config.toml
d_shared_expert = 128
activation = "tanh_gelu"
norm = "rmsnorm"
rope_fraction = 1.0
init = "normal"
init_std_down = 0.0
train_tokens = 557600000
steps = 5867
Below are experts of layer 5 (counted from 0) of a mixture-of-experts language model. Rows are named router (the router's row for the expert), up (a neuron's input weights, with its number) and show model dimensions 0-255. Each number is 50 + 15 x the weight over its row's rms, rounded and kept within 0 to 99.
Before each expert's rows: a language model's description of what the expert responds to. This comes from a sample of Wikipedia text that the model never trained on.

# expert 0
Description: Chemical and math notation. Pieces inside chemical IUPAC names and LaTeX formulas, such as yl, di, hyphens, backslashes, mathbf, braces, plus technical biology suffixes like ase.
router:60 39 52 55 79 59 60 62 50 54 66 13 42 68 62 47 60 42 31 48 24 28 50 43 62 50 25 69 70 63 57 28 50 39 32 78 57 36 47 52 48 50 46 35 57 29 09 62 53 52 46 59 61 41 04 48 80 20 44 31 36 45 45 40 52 80 60 68 66 63 33 59 44 41 28 65 38 39 68 38 72 58 29 52 51 25 19 55 93 51 60 42 52 63 83 44 48 62 42 40 39 78 72 49 52 15 47 55 50 47 43 46 63 34 52 61 49 66 53 49 44 35 44 52 39 61 45 66 55 71 33 47 51 22 74 16 43 45 52 34 64 38 73 46 65 43 55 56 31 59 48 39 55 69 63 47 35 53 36 67 34 56 47 65 46 45 78 80 25 81 42 44 45 33 49 50 35 46 58 48 51 58 40 39 63 46 18 68 48 39 48 31 52 28 37 26 48 56 51 24 28 34 75 64 37 48 47 81 34 54 46 55 30 42 55 52 50 49 39 46 62 63 58 40 47 61 32 63 38 36 83 52 78 44 33 60 57 42 32 38 44 90 41 47 43 52 40 66 63 59 35 40 63 55 76 44
up0:56 32 26 88 58 43 40 54 60 52 32 46 34 48 77 57 09 38 50 47 44 49 18 33 62 49 36 39 33 48 32 54 53 71 31 81 27 55 74 60 50 63 57 32 55 38 43 46 49 43 46 56 72 41 56 41 47 67 52 60 44 51 45 26 35 45 44 48 44 90 34 52 58 57 42 63 51 29 46 34 36 74 24 34 41 66 58 49 73 57 50 71 39 73 14 52 56 64 51 58 44 47 56 25 68 56 77 56 34 67 70 57 51 59 48 31 55 50 40 52 64 73 34 63 43 71 50 62 47 31 44 56 68 27 59 40 43 45 43 39 43 55 37 49 51 82 57 62 49 56 65 80 91 63 45 49 43 70 65 74 53 54 39 43 48 40 33 59 37 48 65 41 51 39 46 32 24 26 54 41 66 49 60 24 43 49 49 35 29 20 53 56 97 51 23 24 43 55 58 78 39 11 58 45 32 71 57 55 50 61 54 49 29 33 43 40 53 76 30 42 49 30 67 46 55 67 22 46 34 30 54 35 33 40 67 66 33 45 54 71 53 70 75 79 38 48 62 46 44 63 68 46 60 40 48 37
up1:65 54 25 31 59 43 59 53 50 76 53 83 66 39 17 50 77 52 50 43 24 17 57 32 36 78 31 46 45 49 39 44 41 43 58 42 49 68 52 72 43 50 63 50 56 45 57 32 65 61 70 77 83 66 68 38 66 36 48 34 66 35 39 44 19 29 54 30 63 48 75 52 47 57 57 50 48 52 14 52 44 55 59 22 90 41 46 43 73 69 75 49 68 44 51 20 70 48 46 48 46 68 79 63 52 46 43 74 31 58 46 55 70 47 58 58 39 17 53 44 34 39 28 58 41 30 59 55 50 49 44 40 51 52 57 27 43 56 34 28 57 75 64 80 49 36 14 56 25 58 65 55 23 45 59 40 68 47 58 20 53 49 40 73 42 49 60 34 47 60 31 22 24 52 68 62 27 87 51 72 75 54 49 56 41 43 66 67 69 53 57 52 46 39 40 61 45 70 75 57 46 33 69 41 54 39 73 39 71 47 39 48 46 68 46 54 32 55 45 35 44 36 56 40 44 80 21 49 55 51 52 39 60 71 45 30 56 63 50 67 49 65 44 43 45 40 31 67 24 75 45 50 51 36 54 55
up2:48 24 49 55 76 73 61 85 55 63 31 57 31 59 20 76 66 56 49 49 46 43 48 51 32 51 39 54 86 79 62 16 51 40 42 66 68 43 81 41 58 34 57 28 67 57 30 82 58 46 32 60 42 38 20 77 76 40 56 51 40 39 43 46 51 64 31 76 65 83 59 79 30 46 56 55 44 62 53 79 58 66 29 48 46 52 44 60 44 48 50 47 59 65 56 48 34 68 49 56 45 65 88 46 73 41 31 40 70 55 72 67 47 34 42 40 69 47 71 41 33 49 46 42 43 50 36 58 47 38 25 56 71 31 47 45 52 51 59 59 69 58 57 44 64 57 54 42 34 35 48 65 70 65 44 28 17 32 42 68 43 54 71 85 59 57 66 67 20 61 51 57 44 52 87 58 43 45 48 54 52 51 61 53 51 73 34 52 54 39 50 33 45 57 25 21 44 49 72 54 62 89 50 63 52 46 42 81 30 53 31 71 50 59 34 38 56 41 62 80 45 40 41 41 43 46 37 53 43 57 43 42 70 60 29 55 53 26 46 45 51 63 29 37 56 44 69 41 74 34 66 39 63 84 46 43
up3:71 34 42 40 75 43 65 51 33 44 51 39 58 32 51 60 67 25 46 54 49 45 91 41 55 83 58 48 37 72 45 38 61 52 37 36 58 54 24 44 36 43 38 49 67 45 50 53 44 80 33 50 52 34 38 41 48 68 62 53 34 54 38 92 41 46 49 61 62 47 51 60 43 79 59 64 27 30 33 44 43 52 55 37 45 66 43 43 53 24 34 64 38 34 33 60 69 39 63 55 33 45 58 67 38 57 65 36 58 50 39 37 99 59 69 46 20 38 41 52 67 68 41 35 31 41 54 61 52 55 42 27 72 39 42 29 39 54 63 55 61 48 57 48 58 88 80 63 46 55 50 56 32 50 75 37 66 51 52 37 56 62 88 49 37 59 33 66 69 48 08 39 40 50 63 43 59 59 74 22 59 38 76 48 36 65 67 64 26 67 29 63 47 47 52 34 45 37 80 45 65 55 52 32 52 42 36 48 60 41 42 53 49 52 40 51 51 41 37 38 60 49 66 34 65 41 74 75 53 18 24 60 58 39 38 77 54 38 07 59 50 40 42 51 31 57 72 76 65 25 53 37 53 60 47 75
up4:34 48 52 60 63 82 33 51 64 51 47 48 30 48 53 54 45 41 25 65 17 63 49 38 60 47 55 46 39 39 35 34 27 36 55 77 46 33 57 38 31 62 52 57 20 38 32 24 57 63 46 41 55 73 45 67 59 24 39 30 41 02 41 64 74 55 41 39 80 55 32 53 36 65 39 50 33 45 61 52 50 76 57 41 34 53 58 61 71 68 55 36 36 57 71 59 88 41 54 52 56 42 53 41 36 52 56 54 60 32 65 81 31 52 58 56 26 49 66 56 42 37 64 72 71 35 38 50 27 76 29 46 60 53 59 29 62 46 40 55 43 50 71 53 80 44 32 37 50 70 50 35 66 72 69 62 28 59 43 70 63 43 49 67 54 60 58 57 58 45 27 78 47 62 54 44 38 46 74 48 35 50 46 53 76 43 51 59 42 13 56 90 70 68 48 35 64 55 73 22 34 29 51 35 45 66 33 65 46 50 56 31 55 26 23 65 45 16 32 58 62 37 38 48 59 40 67 32 50 48 52 70 27 24 32 44 57 57 50 54 44 45 37 79 37 48 78 52 48 67 46 41 63 41 70 19
up5:51 36 52 43 41 66 49 49 43 51 61 47 67 79 58 32 58 28 38 59 45 59 27 39 60 60 48 44 40 32 57 52 62 72 55 58 48 65 50 52 46 42 50 74 51 39 61 56 65 65 57 61 73 43 39 56 50 54 27 35 54 52 37 81 37 82 41 41 50 61 50 54 52 42 56 43 33 41 49 52 49 46 62 46 44 49 33 57 67 48 67 68 36 44 45 60 24 65 89 68 35 42 54 44 68 33 33 62 60 54 58 34 71 60 41 51 39 26 55 48 39 44 53 60 56 61 63 59 68 75 35 56 57 63 31 21 40 48 83 67 54 55 30 60 38 60 79 43 44 44 80 29 45 60 27 39 69 37 43 42 60 49 45 67 53 45 38 41 44 58 57 36 24 33 86 61 70 43 30 66 27 56 47 67 52 74 48 40 56 53 41 56 40 39 44 17 18 56 70 00 25 25 15 62 36 65 40 58 75 71 27 44 08 44 47 59 65 78 39 57 55 42 74 73 61 79 54 27 42 57 36 54 46 35 61 48 69 24 61 54 41 75 53 16 47 41 35 45 50 42 04 52 44 52 38 69
up6:29 43 39 79 33 60 58 59 85 29 41 61 35 19 58 52 57 58 32 22 32 38 57 29 32 50 57 18 65 42 60 33 59 47 60 55 55 33 46 43 46 58 50 47 53 40 63 48 53 64 50 45 37 42 51 27 28 62 36 36 52 42 42 65 33 44 52 47 57 65 51 57 54 60 50 56 54 49 58 38 65 48 49 37 57 63 43 49 67 41 46 44 66 41 54 36 55 35 35 31 44 69 29 30 55 73 67 77 32 71 80 31 68 66 39 38 28 56 36 71 52 33 38 75 59 45 66 41 33 63 40 52 24 50 51 26 72 38 42 31 59 77 43 61 83 41 63 59 62 46 57 44 33 56 40 58 32 29 41 59 69 31 38 40 37 53 20 49 75 55 22 64 52 37 64 59 20 88 60 53 46 76 54 55 60 58 48 58 45 34 36 30 84 14 40 50 67 58 56 28 52 48 30 27 70 29 67 71 49 65 49 62 60 38 64 64 40 66 63 55 52 56 38 57 26 43 60 61 11 40 61 66 43 45 29 69 64 44 33 10 31 55 64 71 32 35 68 67 76 64 59 42 64 71 34 31
up7:73 59 40 52 61 36 38 82 47 62 50 48 77 86 43 30 34 70 39 78 40 62 44 36 56 64 41 73 41 48 57 43 33 53 34 55 70 25 36 53 27 17 50 48 28 60 43 63 28 29 50 52 59 68 61 65 68 31 47 47 33 50 58 58 31 25 37 29 33 46 43 43 72 78 58 71 46 30 38 18 51 38 61 49 61 42 50 42 54 59 61 41 55 37 40 38 33 82 60 41 23 62 56 66 59 54 47 48 67 45 47 40 72 39 42 60 64 61 27 54 40 56 61 34 64 61 58 91 39 87 31 47 51 34 42 53 56 37 31 72 62 49 56 58 49 45 24 58 63 43 47 42 54 48 30 44 47 74 51 34 66 39 60 73 55 73 09 76 48 39 68 67 65 48 42 24 39 57 53 87 61 42 55 41 73 36 46 72 32 53 73 34 64 50 29 47 16 65 63 35 59 56 73 53 44 63 53 42 35 63 41 55 30 33 56 58 50 82 55 34 50 28 40 51 65 72 51 61 71 62 61 59 64 50 61 34 29 38 49 58 42 51 55 60 62 50 71 41 22 57 78 51 20 66 42 51
up8:61 38 59 19 42 71 38 58 60 47 71 47 63 46 48 48 22 46 54 72 53 61 43 58 40 31 73 23 47 35 45 46 35 45 56 51 46 57 42 93 62 71 44 51 50 32 57 34 68 43 68 74 38 43 53 48 53 36 41 76 45 64 46 42 37 49 72 62 52 51 40 69 49 87 43 59 52 57 70 39 43 44 31 53 63 41 40 40 65 50 64 45 67 33 42 65 18 70 46 40 41 82 45 62 56 41 51 27 48 44 46 58 53 61 42 28 55 47 65 64 92 49 55 39 34 47 60 27 61 53 33 81 59 50 41 41 33 47 26 62 90 56 68 43 49 66 55 86 38 67 75 36 36 65 45 58 50 67 23 36 48 39 36 67 43 53 47 67 38 86 40 42 68 83 57 54 46 52 39 48 62 42 59 54 71 51 56 43 26 21 61 86 38 53 32 30 31 55 57 47 85 58 31 56 21 57 41 39 73 57 75 49 55 80 43 45 27 38 22 26 43 43 50 64 48 40 56 63 83 61 46 70 51 50 62 50 48 55 82 43 38 48 40 51 52 45 40 45 56 14 51 45 74 72 30 64
up9:60 38 66 83 61 68 54 43 44 48 66 14 41 63 40 59 33 35 47 59 61 49 56 33 41 45 57 69 76 43 40 59 40 53 29 31 43 62 71 58 56 45 43 42 57 67 43 46 64 50 72 66 42 86 55 34 70 55 75 59 48 56 52 73 32 53 33 40 48 36 56 21 43 48 40 56 23 59 40 76 77 63 40 55 52 46 34 53 55 39 78 31 30 59 78 32 41 85 40 56 63 53 59 50 31 73 55 70 69 64 55 59 72 63 48 40 29 61 35 49 55 94 58 41 46 52 50 55 35 38 29 65 38 38 62 49 43 40 53 56 35 73 75 75 48 46 28 62 55 65 40 50 65 33 52 58 60 57 70 54 65 53 75 35 38 54 55 33 45 51 71 57 92 62 52 27 47 55 18 35 52 61 58 87 43 73 37 85 68 46 39 44 62 55 53 28 50 51 96 75 88 52 78 34 69 63 48 47 43 70 44 54 45 48 67 61 73 42 44 50 27 59 67 44 70 50 41 56 47 37 54 34 71 37 60 38 51 53 24 61 59 21 57 69 58 53 58 74 41 50 48 48 45 56 53 49
up10:68 38 51 40 56 98 75 35 81 69 79 37 55 68 68 18 72 62 41 65 63 27 58 26 54 50 22 52 56 30 39 32 19 48 47 46 50 12 53 32 56 40 52 80 64 37 64 76 54 54 55 71 48 41 52 36 56 31 26 46 27 56 23 71 86 60 53 55 33 65 49 52 60 40 56 52 43 41 46 38 65 30 48 61 52 51 33 44 47 38 49 39 51 53 44 58 47 68 56 38 21 75 77 36 70 48 21 63 39 66 41 57 58 64 73 34 59 51 49 64 43 53 41 33 69 44 65 58 80 39 39 54 53 61 63 29 56 60 42 54 33 41 51 48 40 36 37 46 36 36 53 54 32 62 41 27 85 25 64 54 25 42 62 18 40 85 55 57 61 52 50 65 58 64 46 58 27 67 60 36 71 46 65 48 72 41 23 31 40 36 46 57 34 64 58 21 43 52 66 30 55 47 70 47 42 50 35 68 61 42 31 64 42 53 57 48 37 41 55 68 74 52 46 33 48 57 61 49 74 50 62 40 72 51 30 51 82 21 36 48 53 41 29 60 44 45 53 45 60 65 55 70 56 61 52 22
up11:36 65 44 59 39 61 55 85 66 52 44 39 26 56 28 62 22 23 28 35 66 77 57 45 61 62 41 52 51 38 46 49 46 51 30 66 39 42 60 68 58 31 82 45 33 57 84 57 38 57 47 61 51 45 49 53 30 58 53 49 59 43 58 54 53 64 76 44 70 72 75 30 60 46 29 73 83 45 47 53 84 47 44 65 35 56 60 33 57 57 47 53 66 50 53 56 66 51 54 78 38 64 83 32 46 15 61 46 22 54 25 70 57 27 39 49 39 40 77 29 39 52 48 41 56 45 32 22 50 48 43 60 58 53 86 40 47 53 47 49 43 51 32 52 51 36 51 39 51 87 61 59 29 41 48 41 49 64 62 72 59 69 73 46 35 52 71 48 48 71 75 57 51 59 42 44 40 59 46 56 34 62 53 32 49 60 31 45 41 39 63 30 49 36 49 46 40 31 39 51 33 48 41 99 46 73 30 48 50 24 53 54 63 70 90 26 50 33 60 17 75 53 33 78 36 41 46 51 51 34 40 45 54 51 54 50 73 59 42 23 40 60 23 50 40 49 35 54 48 59 41 52 39 60 12 68
up12:99 38 51 58 66 58 34 50 44 63 59 30 48 45 65 43 39 56 48 40 77 65 59 35 63 69 28 73 36 51 50 62 28 61 15 49 20 46 35 47 41 52 32 48 40 65 47 45 44 54 34 50 46 63 38 64 66 29 69 46 38 61 08 52 37 62 76 65 44 40 28 24 79 58 38 30 43 55 49 33 37 68 47 45 44 70 63 45 72 38 49 17 68 79 53 67 53 19 48 50 32 58 36 35 77 48 41 47 43 27 56 40 63 30 39 35 59 59 43 40 89 38 44 48 42 53 54 61 77 82 63 68 55 44 22 24 38 60 36 38 49 38 57 43 62 48 85 36 61 42 63 66 73 21 48 38 24 53 65 62 51 23 55 49 51 45 47 56 41 35 56 48 39 54 62 41 43 54 64 92 59 58 42 54 45 70 31 54 52 32 54 50 74 40 52 34 33 60 60 64 39 36 47 43 43 03 29 54 58 52 07 55 65 60 37 55 62 35 45 75 46 59 50 39 39 56 45 34 32 55 46 33 73 53 46 55 52 68 53 54 38 57 26 46 54 57 44 63 66 57 50 49 58 52 53 23
up13:39 49 71 62 64 40 44 78 31 53 30 37 45 42 43 61 52 37 48 42 64 45 75 43 45 57 37 77 55 45 62 38 45 62 57 64 54 31 47 33 24 37 45 65 23 43 20 29 58 59 48 41 36 84 29 42 65 49 51 72 32 70 61 58 60 47 40 70 61 50 52 47 64 22 39 37 31 37 41 41 78 36 62 32 46 27 34 33 41 13 41 66 18 61 45 35 52 47 33 58 52 57 63 44 80 25 19 84 23 63 66 31 36 63 63 57 43 68 45 52 55 56 69 42 40 80 44 23 49 50 43 62 60 47 46 43 33 52 28 72 83 47 64 55 75 52 59 49 35 48 37 35 64 38 62 43 57 80 41 44 57 45 16 24 31 65 88 58 34 39 46 47 68 40 80 68 41 53 63 67 49 56 52 60 60 38 74 65 68 61 28 48 70 65 30 53 33 43 34 70 49 75 39 75 50 46 63 67 51 28 40 30 42 31 51 68 46 50 47 61 37 75 43 64 52 45 47 61 25 29 79 27 35 55 44 37 55 28 64 51 42 56 42 30 51 66 63 53 46 59 67 44 54 60 52 54
up14:29 53 03 41 47 45 54 58 34 52 27 46 56 51 36 66 65 43 45 46 52 26 24 52 66 60 45 47 53 40 62 28 50 32 23 45 59 55 41 52 70 54 48 60 73 49 46 45 75 67 49 45 49 37 36 52 37 32 17 04 46 42 37 48 62 60 51 54 62 61 54 41 40 53 60 70 44 64 56 54 42 38 50 38 32 52 73 47 60 49 45 36 55 57 24 58 28 63 50 61 35 76 58 26 63 48 27 57 73 64 11 28 92 44 54 63 28 72 18 50 69 47 54 56 55 59 69 69 58 22 57 58 68 16 13 32 59 38 49 33 50 62 43 83 73 29 51 42 39 44 60 15 54 41 54 35 43 35 37 48 57 17 49 48 51 79 57 56 36 41 52 48 43 59 53 34 41 80 39 51 55 44 19 33 49 52 16 46 58 45 66 38 62 60 55 25 63 71 38 36 38 81 59 64 63 31 49 54 42 33 63 55 35 64 66 33 52 45 47 58 59 29 64 64 38 75 45 54 34 46 69 62 56 62 43 45 64 42 71 48 46 51 24 33 33 59 70 62 41 49 63 54 54 58 75 28
up15:65 52 51 47 31 47 66 53 43 63 65 59 63 36 53 26 58 53 42 49 47 20 29 53 43 37 28 39 31 75 49 37 35 59 60 50 39 48 36 35 41 44 18 68 43 57 44 40 38 60 55 64 46 70 32 32 51 33 52 85 47 54 38 51 30 91 58 48 50 67 45 73 48 31 57 54 19 37 61 29 50 64 58 76 44 40 34 20 78 59 58 48 46 53 65 38 27 56 75 35 46 52 66 49 52 41 48 38 57 84 59 46 70 14 49 59 47 57 65 29 39 47 49 17 57 42 51 49 59 64 49 59 78 37 45 39 54 53 62 65 39 63 53 56 71 29 80 78 30 38 53 47 49 52 53 61 38 23 54 67 49 39 48 83 38 94 24 41 40 60 46 48 67 28 29 57 42 38 55 48 36 50 46 47 31 61 80 52 57 30 62 67 51 26 44 23 63 61 53 17 57 73 23 64 70 44 49 64 50 73 64 43 41 39 65 62 41 54 34 63 42 54 57 67 67 64 76 49 43 35 77 43 38 59 54 73 42 59 53 63 44 58 60 35 62 85 58 39 39 23 31 54 63 87 56 49
up16:31 36 65 57 43 62 66 32 68 44 59 44 44 67 42 61 54 52 52 33 66 57 53 31 46 61 18 55 60 72 52 49 68 36 78 44 52 44 70 42 40 49 50 55 34 40 51 55 34 44 69 59 70 53 48 72 48 69 33 04 55 41 52 15 60 67 61 59 45 51 46 41 59 75 39 23 65 54 66 16 54 28 60 16 44 31 32 56 66 72 50 62 50 15 72 37 50 56 51 60 41 60 82 75 41 55 69 56 44 27 43 39 58 36 43 37 58 68 10 67 37 74 51 37 56 32 46 58 45 45 61 52 09 39 32 65 34 74 56 63 52 27 35 39 60 61 55 53 49 47 47 57 53 73 44 73 32 65 21 56 39 55 36 59 56 99 47 45 41 59 67 57 56 64 74 47 55 77 60 57 57 65 36 48 62 46 51 80 52 54 47 55 43 46 58 34 31 92 55 49 56 48 72 48 67 69 38 46 53 35 46 37 69 41 36 45 43 27 43 52 33 46 46 47 37 33 61 72 28 41 56 75 68 61 38 81 28 41 58 40 51 61 30 54 36 30 77 36 40 56 44 32 53 31 64 32
up17:46 21 36 34 67 51 46 35 62 61 51 34 54 79 42 69 47 34 59 43 62 49 57 40 48 64 34 47 44 53 39 76 69 22 68 46 52 57 64 48 49 63 60 39 62 49 35 20 13 34 52 60 48 60 77 62 45 66 52 54 51 41 31 21 68 77 50 34 49 57 53 42 76 65 21 68 49 53 44 61 51 47 74 53 48 48 57 58 81 46 40 53 39 65 75 35 66 41 67 76 66 53 61 89 64 74 30 40 62 54 64 31 44 59 43 47 15 56 46 47 31 35 36 65 52 77 60 57 68 66 08 42 35 54 35 47 42 56 48 34 35 55 41 53 61 48 49 29 52 41 54 57 36 64 22 56 40 70 28 59 51 17 54 79 41 61 48 58 19 45 20 49 23 55 22 51 64 54 49 59 49 56 50 85 34 39 49 60 43 26 48 49 59 58 33 36 49 66 54 48 61 33 38 78 38 56 83 32 65 44 45 44 54 50 70 33 66 26 53 57 45 39 51 69 33 90 32 38 55 32 69 53 49 48 62 76 46 34 83 63 72 66 55 33 53 71 52 56 52 50 57 60 48 57 27 57
up18:64 69 45 38 57 52 39 51 41 56 62 37 71 51 30 61 71 17 44 64 56 40 81 55 41 32 49 58 54 52 99 47 31 64 52 72 43 40 68 33 47 34 38 74 66 32 35 79 71 56 45 63 40 76 36 58 27 51 40 46 46 57 52 69 54 43 52 51 47 34 56 51 65 18 49 47 48 56 58 31 42 39 50 59 40 46 61 57 37 90 50 23 41 54 65 34 54 51 72 22 46 47 62 68 66 41 49 43 72 45 61 65 61 51 69 69 32 52 60 53 32 28 45 18 50 51 61 59 59 61 67 25 72 38 55 65 63 42 56 60 54 61 94 24 50 63 77 68 59 60 76 48 20 66 49 43 54 79 47 58 43 76 76 57 55 32 64 47 51 91 69 50 64 33 58 18 47 26 43 18 49 58 50 48 36 55 40 50 73 57 59 46 24 44 39 68 41 58 63 47 53 74 47 56 46 49 57 56 58 47 50 72 42 48 70 39 31 80 43 60 74 40 85 18 28 57 43 48 40 30 70 64 50 60 49 37 40 35 67 60 61 56 35 55 60 27 46 45 30 39 45 34 56 61 44 47
up19:74 70 30 41 61 47 60 57 26 27 58 54 49 46 47 60 56 47 46 56 42 44 61 20 86 63 53 52 62 51 56 50 58 45 57 62 59 28 69 46 42 34 41 61 53 56 46 49 57 47 52 43 79 53 31 37 24 48 49 31 52 87 79 52 36 47 60 39 76 46 27 93 43 47 67 34 49 61 47 28 74 43 69 65 61 67 68 48 57 63 59 54 46 47 62 52 34 62 44 32 60 41 48 45 43 37 34 26 55 36 62 31 61 32 34 78 40 38 45 44 65 28 56 53 63 52 48 42 46 44 48 54 45 44 78 62 42 35 13 34 57 62 33 63 36 30 53 39 32 53 37 49 55 38 47 50 29 30 86 74 50 31 66 21 23 26 46 58 60 69 35 48 28 24 71 58 50 51 42 66 31 65 40 44 63 68 15 34 20 40 43 41 74 57 58 38 45 80 57 63 84 34 70 35 49 33 52 46 67 38 59 38 65 39 50 37 74 75 57 29 73 54 68 66 42 47 63 49 46 67 77 44 39 64 73 42 65 49 33 39 19 46 51 80 59 70 42 51 33 43 66 24 61 44 59 40
up20:64 43 81 49 43 52 55 20 60 52 51 41 60 65 50 54 54 29 53 54 42 56 50 49 60 31 31 52 75 29 48 34 23 54 61 72 59 44 34 59 52 38 63 30 45 65 43 42 41 35 38 61 56 52 13 45 39 19 62 45 46 82 38 52 57 29 35 58 51 33 40 44 16 45 16 58 48 49 57 51 55 39 37 50 67 69 44 87 64 39 45 44 52 25 68 36 32 40 41 38 79 65 52 25 58 61 68 35 69 54 45 26 45 49 55 47 25 44 41 44 27 70 42 72 61 46 52 82 51 62 66 35 49 48 39 12 50 58 55 57 79 50 62 39 48 38 59 21 34 42 45 58 60 32 48 75 60 57 34 53 44 46 20 56 41 29 62 36 23 66 48 28 52 73 67 25 76 17 59 52 70 35 54 69 77 50 45 55 51 51 54 55 59 51 53 66 56 51 65 50 55 15 75 74 51 58 29 67 33 48 43 60 55 51 32 41 77 59 59 53 72 65 61 36 18 07 16 49 53 35 32 50 68 55 47 60 39 45 47 47 39 52 64 45 46 41 31 63 50 55 53 56 45 25 12 65
up21:50 76 37 68 70 70 48 52 48 40 37 51 44 46 33 45 48 51 38 80 44 43 42 63 48 38 39 44 64 63 49 45 61 39 72 76 36 53 23 78 44 71 37 74 40 45 45 55 51 64 61 51 52 61 53 47 58 38 53 53 39 62 41 62 48 49 43 55 57 47 78 48 57 55 86 54 51 37 59 59 29 50 22 29 67 74 42 45 29 43 68 50 50 48 81 43 13 61 70 60 74 52 37 31 26 56 84 66 59 38 16 41 57 22 38 42 56 50 66 47 47 39 43 44 49 66 62 61 36 50 59 52 47 60 73 60 64 52 49 40 54 87 32 94 54 40 54 67 48 41 64 66 20 47 30 27 53 60 47 56 51 21 18 45 47 37 50 57 36 57 66 56 74 52 53 44 51 43 50 63 55 40 55 44 13 48 60 63 53 75 73 37 50 57 37 45 21 90 55 67 58 79 70 44 27 57 43 64 60 07 51 51 77 53 20 56 58 37 32 33 52 32 47 42 50 52 22 39 39 51 33 36 36 38 21 30 46 27 36 69 64 66 51 41 43 37 36 46 45 46 34 42 27 54 24 37
up22:53 53 22 55 30 69 54 33 42 31 81 38 60 62 82 75 63 41 44 45 34 33 22 47 56 38 23 40 57 36 59 68 65 56 23 51 51 60 67 40 67 36 35 56 46 44 62 40 58 38 64 42 52 40 40 66 58 40 56 36 37 49 55 50 50 52 58 34 55 33 30 53 53 47 30 34 21 49 35 29 14 47 42 45 45 47 55 73 38 55 54 55 63 51 55 31 47 21 31 90 54 51 17 23 20 45 30 55 30 54 36 56 57 52 48 50 52 96 45 62 31 53 50 42 40 41 56 57 56 73 59 45 51 55 26 69 65 35 39 68 33 52 65 62 57 53 76 52 35 74 38 24 22 41 54 53 42 50 46 42 49 60 38 50 52 56 55 56 76 68 46 30 69 63 53 51 37 63 33 55 46 51 25 20 44 62 39 37 51 40 57 67 65 55 52 13 39 26 64 18 65 57 39 47 62 84 67 50 35 42 45 49 48 70 41 43 47 90 49 49 40 78 49 57 65 56 51 50 54 56 65 46 57 32 63 56 28 37 50 38 57 89 48 78 25 31 25 51 81 48 55 38 62 74 69 67
up23:43 50 35 51 80 44 49 27 41 56 44 45 61 46 34 32 35 51 45 67 82 47 33 67 63 54 15 77 59 65 73 84 25 55 47 36 61 34 64 33 08 39 35 52 37 54 40 76 69 68 35 37 50 53 46 50 46 56 45 54 49 18 67 36 27 69 79 79 49 67 54 44 66 72 62 78 58 47 65 53 50 50 18 44 73 43 53 90 50 44 48 70 75 54 50 50 65 51 72 46 77 51 73 50 37 46 58 53 36 63 54 66 55 39 52 39 53 62 44 30 73 84 39 33 52 57 53 18 40 45 51 60 42 44 54 64 76 57 55 65 25 58 54 52 34 65 59 25 49 77 73 53 34 57 62 29 42 45 62 51 36 50 65 49 30 60 45 50 42 45 76 49 38 19 39 62 34 33 45 44 81 40 31 29 79 47 44 46 50 54 37 47 45 70 49 35 48 50 37 47 26 32 62 59 56 39 16 32 55 37 32 38 24 50 64 67 59 43 31 73 44 47 75 51 34 35 46 39 33 55 78 52 73 43 75 46 45 34 56 68 48 55 62 60 49 53 57 43 73 46 46 25 57 45 64 59
up24:63 64 58 46 68 50 73 50 61 46 51 64 58 44 56 49 57 41 41 60 36 60 62 34 51 23 42 46 43 12 46 72 36 25 47 52 63 54 63 51 54 64 48 45 62 42 45 31 28 37 16 57 68 50 64 56 61 49 51 68 46 42 38 53 29 61 53 54 76 54 60 28 55 28 34 72 49 52 36 52 29 35 59 44 68 31 70 23 78 47 41 97 39 69 73 41 22 52 49 51 41 53 47 40 74 38 70 41 64 55 48 37 48 37 34 75 35 49 83 85 41 34 60 54 40 42 53 43 73 55 34 59 72 43 57 58 25 54 98 39 71 73 47 52 67 57 43 50 09 64 30 58 40 49 39 55 42 53 41 38 56 42 54 71 34 53 47 57 55 55 54 62 79 38 23 49 68 59 34 39 45 80 48 59 57 51 53 69 61 74 48 60 78 69 59 44 43 82 44 50 33 24 30 82 42 25 29 80 40 56 50 51 57 43 29 38 48 59 33 15 52 38 46 53 49 55 44 62 59 54 59 44 36 51 59 40 53 65 54 36 72 79 78 46 68 50 46 29 81 44 45 29 38 62 52 53
up25:43 16 37 51 66 41 66 42 41 42 46 39 59 48 90 65 58 45 40 56 39 58 43 64 46 59 67 21 51 42 45 78 40 45 48 39 50 58 39 49 57 64 33 59 66 32 40 68 35 73 38 60 43 57 63 66 22 79 42 34 47 39 48 40 42 64 54 74 33 48 46 39 38 42 66 59 50 44 66 67 55 76 47 76 66 43 61 50 44 34 40 61 83 54 62 49 79 09 56 28 60 81 69 47 43 41 60 52 50 64 59 74 34 32 40 47 34 71 29 44 39 41 41 29 33 78 31 81 31 50 40 66 53 47 52 57 39 29 28 47 52 37 44 49 46 62 51 44 40 32 51 82 33 45 59 33 45 58 24 73 34 52 55 57 51 49 53 56 39 62 34 35 56 60 38 50 47 55 61 64 48 44 34 56 55 41 36 13 70 59 57 53 57 28 48 27 42 69 51 41 48 56 29 62 04 48 60 59 61 60 64 34 58 36 22 40 49 62 64 54 80 08 30 23 36 66 24 33 37 66 61 52 48 23 51 50 54 62 54 37 76 38 52 66 38 54 24 58 45 54 72 52 77 46 13 35
up26:53 60 52 57 56 46 57 63 39 38 22 41 55 60 41 53 50 43 43 26 28 73 50 62 38 39 19 53 60 33 23 57 63 45 48 56 52 31 42 68 00 69 28 41 41 62 67 69 50 70 41 54 53 54 45 45 49 40 37 62 14 55 51 51 61 28 68 56 61 78 55 68 41 44 71 55 39 69 45 49 60 56 17 44 46 72 64 66 64 66 68 52 64 49 58 00 56 33 52 50 49 75 52 17 66 21 54 51 54 14 64 86 46 42 54 33 55 57 75 44 42 78 54 50 79 60 62 54 44 44 30 89 67 66 60 46 66 35 53 50 65 22 64 38 58 49 43 44 53 62 73 59 33 42 53 65 46 51 53 66 69 31 52 49 20 47 66 56 66 36 54 63 50 54 37 35 57 47 43 46 39 70 35 51 57 44 44 38 66 66 36 40 43 45 59 51 44 27 70 61 47 38 33 45 62 31 71 60 44 99 36 51 45 75 49 39 29 51 33 59 49 64 52 52 66 45 47 28 55 60 40 60 60 42 61 55 38 37 73 52 35 76 73 43 61 59 44 61 67 26 56 47 56 51 48 44